config = dict(
    num_hidden_layers=11,
    n_experts=256,
    d_expert=32,
    routed_scale=5.66,
    init_std_router=0.013,
    lr_router=0.000753,
    vocab_size=8192,
    norm='rmsnorm',
    norm_eps=1e-06,
    dataset='wikipedia_en',
)
Below are experts of layer 6 (counted from 0) of a mixture-of-experts language model. Rows are named router (the router's row for the expert) and show model dimensions 0-31. Each number is 500 + 25 x the weight over its row's rms, rounded and kept within 0 to 999. Numbers have three digits each.
After each expert's rows: "comes after" lists some tokens at least twice as common just before its tokens as in all text. This comes from a sample of Wikipedia text that the model never trained on. Tokens count by the router's weight.

# expert 188
router:483456499493462498478488483460536493523483493500525445505489508499469522488524501485520475496523
comes after: " the", " a", " The", "The", " of", " in"

# expert 232
router:554464537488460463488489478541522488545494523501508486504478479506478489467485503485455484538496
comes after: " ", "|", "–", " September", " January", " June"

# expert 72
router:510488466517460494492468501516538518513513551515510470484509491499497512510505519491527508537452
comes after: ",", "-", ".", " of", " and", ":"

# expert 143
router:504530516486516513494509454510542478510537475520508527515530443487485482464501484539490522493536
comes after: " ", " a", " (", "-", " \"", " his"

# expert 203
router:488506543519468510486541508514455507528503502462515515504522520525500523492521536463535479523475
comes after: ",", ":", " in", " the", "-", " ("

# expert 127
router:543470461522438530504453521489507518536465526492491492517526498541532480501513504481529480510514
comes after: " |", " ", "0", ".", "1", "2"

# expert 161
router:516479477472482501452460513523511493517522489491500473508524506463545521528469491476509473473470
comes after: " |", "|", "\n", "6", "2", "0"

# expert 218
router:504517509502503500529473506504481477499534490492469500505482501522511496450504512532479527507505
comes after: "s", "ing", "ation", "ity", " such", "ion"

# expert 6
router:502465461471481482495541508530498512474508498486496518538491558477483494509502542475541503475521
comes after: "-", ":", " Animali", "us", " (", "ia"

# expert 181
router:511482460521454486525516499518475524503481475490523514520517496499512506525482494507519525541543
comes after: " (", " ", "1", "2", "9", "0"

# expert 80
router:472486490526472513465460504471486508490475530527442453484512496527530498508483509492501485511470
comes after: "0", "3", "5", "4", "1", "6"

# expert 22
router:514552484530471499558483467499523522531484521495501496531515550519494495525521515514526500529494
comes after: " |", "6", "3", "7", "0", "4"

# expert 43
router:513498486515486504521535511526517516511477511525532502486548523449475448524510471512537547476470
comes after: " |", "-", "|", ":", ",", " by"

# expert 192
router:504487514503508495481493536474539536521480521524508544497532505483512496501494461475504511509434
comes after: " S", " R", " M", " |", " K", " L"

# expert 162
router:517519471485451482518449472535542503497513544509473453507484453532520485497523511491460482525521
comes after: ",", " and", "s", ".", " as", " with"

# expert 254
router:497460463495447477524499493516547473532539504491482448538531519526478468536522513513525534514493
comes after: "\n", "-", " Class", " Clade", " =", " Kingdom"

# expert 138
router:507468462502474473516498534461542496522481551533534476470488522505478504488500489500548473499503
comes after: "\n", ")", "\"", "%", " Racing", " —"

# expert 167
router:468472477487483473517522520483471469530498510531506495495479457515525474492491512471482494515499
comes after: ",", ".", "s", " and", " to", "'"

# expert 175
router:525448502512514460488445553490505451484485480513500484492496478481513493499496529470447488445460
comes after: " |", "0", ")", " —", "%", "5"

# expert 238
router:470503471485463483528514531509537470541561545509537497507494483531481490516515529496518472543494
comes after: "\n", ")", "\"", "3", "7", " —"

# expert 226
router:444514511463494520515460480499486514500505524499480486532473455494504512530531554547444568542508
comes after: " of", "'", " in", " for", " with", "."

# expert 189
router:477552520483515506548481459512484483492519512547488504505485493475523477494449494542479548547499
comes after: " of", " in", "'", " for", ".", " with"

# expert 16
router:528509511534513497483520498471490464525469509450480521476528466527505501486501512498488510517486
comes after: " |", " ", ";", " /", " (", " –"

# expert 9
router:465552496500504497467473516479574510491530537551470511517492466519492530460523538528488493523498
comes after: "0", "–", "1", "-", "2", "3"

# expert 137
router:488495485446509495476494479503526519519504502515488499514496479469511492503491477477526500484433
comes after: " ", " League", " Cup", " Team", " won", "–"

# expert 42
router:488548496512465531504478537500466491487437541498498463474456471512455518470515537521510507499500
comes after: "s", ".", "2", "ed", " born", " located"

# expert 156
router:528498461493496522508446521512517527512489508553470499488524460502469515519472474467524475471462
comes after: " |", "0", " ", "1", "5", "3"

# expert 179
router:530471522529505507483442507485480532516495505556499478488513455482476507478492476487526480514489
comes after: ".", " the", " of", " The", " de", " John"

# expert 211
router:510470523473450505458493475475503530477515539494481488506520496549517483473485502513517485512518
comes after: "9", "0", "1", " ", "–", "8"

# expert 252
router:459525488512481505511516503522485553539520516492508441532550522531531443479499515499533536483493
comes after: "\n", "\"", " by", " Born", " son", " directed"

# expert 149
router:528540523508474514483463504509525518496484517497496479465493489475529502467547531530533499525520
comes after: " the", " in", " of", " United", " and", " North"

# expert 155
router:502488532508491503483467471493527476473510491552524519494560455548467480494544547480521486529502
comes after: "-", " (", " \"", "\n", "==", "==="

# expert 187
router:486528485461505499510483491490472530512491509514516457480487463511553496491505526531483490483533
comes after: ",", "s", " However", " season", "8", "6"

# expert 253
router:515518523519437540508516512514468492531504520500511484512540497515479506539519526493530521483492
comes after: "\n", "-", ")", "″", " (", "°"

# expert 230
router:521520530538539476532485466539493519482495472494517487471547493542507522494495507487486514487525
comes after: " |", " a", " and", ":", " of", " were"

# expert 195
router:502476493475416453515508493475497501522494521486496480523521512534498527539509483493478530500468
comes after: "\n", " |", ")", " north", " Location", " located"

# expert 52
router:535509519494496496472512478504473443507523464491515527479536451525462518495486496519471508495538
comes after: " ", " re", "-", " (", " \"", " un"

# expert 130
router:483462514513483499492512465468533473485510517568488503483483475505516457520527514512469538508527
comes after: ".", " of", "'", " on", " in", ","

# expert 198
router:504504448460515509499516509486530477463547518490501516469496453555495517467522476504486447525511
comes after: "s", ".", "==", " ==", " years", "es"

# expert 41
router:506504517533496527501460477481482518467479544502463526454535479528511529506500488468501480527518
comes after: "0", "5", "4", "3", "7", "2"

# expert 3
router:498498508483497540514479488542494489511482483505484502452477491554506498464498515557506535476514
comes after: "s", "ed", " one", " part", "ation", "ing"

# expert 66
router:471503508480463519536515467517479509538515510489535488525502511462517489474510494500519498483499
comes after: "\n", ")", " |", ".", " =", "=="

# expert 68
router:507519524470518480466530546487491483491515476509533532488521484480465516462515531486523478530513
comes after: "-", " (", " \"", " E", " Mc", " S"

# expert 28
router:451469447520490511542496493468499516500490520522508506496463487488511458482497525517471541515528
comes after: "'", " of", ".", ",", " with", " and"

# expert 170
router:521524489518489464509502435502522464469508514550521528507513472534481492444497459521506503494517
comes after: " ", " \"", "s", " pre", " re", " dis"

# expert 212
router:539485463479453490511448510494554459526482498534487508516478496433463504551508465445483486480495
comes after: "0", "\n", "3", "4", "5", "%"

# expert 83
router:488494515509474549506520475507520499494499549518463466507504473526504510487535491592472518505503
comes after: " as", ",", " is", " was", " the", " it"

# expert 216
router:540529517519538508531490473530497517530541463510482467480554470534496490474508508502537505492533
comes after: " (", " |", " ", "|", "===", ":"

# expert 169
router:509458506477535532461487460446507528469514520497500488507475480517513504469482512484475489529487
comes after: "9", "1", "0", "2", "8", "7"

# expert 74
router:528462529489465538526482508494452487528516494474510508548537486525468501521525487494536529481512
comes after: "-", "\n", " •", "″", ":", "°"

# expert 54
router:464510516472511516534487436537463479461468498513520523466532500489471484483464494561518537501500
comes after: " of", " in", " for", " is", " at", " on"

# expert 121
router:490465462469500510493566520457521533493532529500517542464491489500503498501524510539486461500470
comes after: ".", "s", "==", " ==", " ===", "==="

# expert 29
router:519456511484508532495490481490543497519489521464453461516510506519506470449472497484492468512484
comes after: " of", " the", " and", " for", " in", "al"

# expert 159
router:515500487492541469445477549506501512507535494534500528492523476495519506541430481482532482466538
comes after: "4", "0", "5", "3", "2", "6"

# expert 86
router:511475476508497553511472454470544490499503485446480473505512483512517512440492518480472505562500
comes after: " the", " of", " a", " United", " World", " and"

# expert 193
router:488485542541489487481504460520490452489498483523473477475499459510505520510531535484522500554523
comes after: " ", "1", " (", "2", "0", "3"

# expert 108
router:489485511542512508513542495475506464542490505483528489534504467465514508448462497515498498509522
comes after: " the", " his", " in", " a", " their", " its"

# expert 37
router:528484535541518502468519489460533504510494535533470537459471452543503547498488535491500467520493
comes after: " ", "1", "2", " (", "3", " $"

# expert 183
router:517518496484472539527464487509498517494484556473489498467476471514526509515496498471489487521449
comes after: " ", " |", "1", "2", ".", "9"

# expert 196
router:501463479501473467458479502481495464490522521521521494504500535445485497504510510465516498477464
comes after: ")", "4", "3", "5", "6", "8"

# expert 147
router:494480446559490545543487482461541521495486478517518508523481488488488493427521504511505530533500
comes after: " the", " of", " United", " and", " in", " American"

# expert 134
router:493503490510527505480472483557482507542503477526475491472483508459533468530537473485493508495506
comes after: "0", "1", "2", "9", "8", "7"

# expert 59
router:527508485482471499542477509553461459518537520496524512533506500458502515537512475499526543473488
comes after: "\n", "-", ")", " /", " career", " Team"

# expert 45
router:472503513503475538462475466492489542456480521473452471510562524527544526471518561508506493468502
comes after: "1", " ", "9", "2", "8", " in"

# expert 228
router:514496509494452533478508455479508528504546513473477505515536474521519513494488514476474513498500
comes after: "0", "9", "1", "2", " the", "8"

# expert 91
router:463519507486509495535477464477533471506484506536475516501502460524491509526488530505467543508507
comes after: " of", " in", " for", " to", " at", "."

# expert 168
router:480496468481432486519536501527517459520529561488521490558503530456500474513502471504513507542514
comes after: "\n", "|", " Genus", " known", "\"", " Species"

# expert 217
router:525470477532485476503532502498537505526515523497521553534513470531524491520528472540532499493454
comes after: " |", "\n", " No", "3", "|", "4"

# expert 164
router:500489512517483560519463490465504517484481524530531463514473464474536491493453508485479509535454
comes after: "1", "2", "0", "–", "3", "5"

# expert 101
router:567484522479494527492498490475483481499508504466490484510541487531469541507485539526491488522509
comes after: " the", " of", "-", ":", " National", " Royal"

# expert 11
router:522476512497446535538490508544462446516498536473487465517560481535453531563513524506530514484528
comes after: "\n", "-", ")", "″", ":", "′"

# expert 248
router:513524534531497503487495478528505484493555450520494477468529459520503507462535514546496529529501
comes after: " the", " a", " and", " to", " in", " of"

# expert 50
router:498475490540473471492525518515496477490467490500533525514526508530519519531485503480490495493468
comes after: " |", " ", ":", ";", ",", "|"

# expert 145
router:527515502456460498498502488478470482548499488523522475515472479483549504499511504486472502490532
comes after: ",", "s", " and", " such", " well", " there"

# expert 171
router:484529544484485489458543534476511511527465510535496525488500488486503497488486465474523515497503
comes after: "2", " (", " B", " C", "N", " N"

# expert 249
router:487528483494504483493480535519482505529477562494541477481459447532492518488469499503529471481496
comes after: "ed", ".", "s", " died", " out", " released"

# expert 234
router:552434509533524521531502507507486506529472510505454510483501490537507515505522501463514468510530
comes after: " ", " (", "–", " $", "°", ":"

# expert 152
router:477473438502519450463508547492499503545498529503486496511465498475477496516476462469535506489479
comes after: "\n", ")", "4", "3", "6", "5"

# expert 132
router:512490496534497522515509486486520483527516518511462483503499478509515478447497533504488520512481
comes after: " the", "'", " United", "th", " The", "ian"

# expert 100
router:530528494509495499488510498500509537519480525511508495488494511484492493503512483464533510443458
comes after: " |", " USA", "–", " D", "6", "|"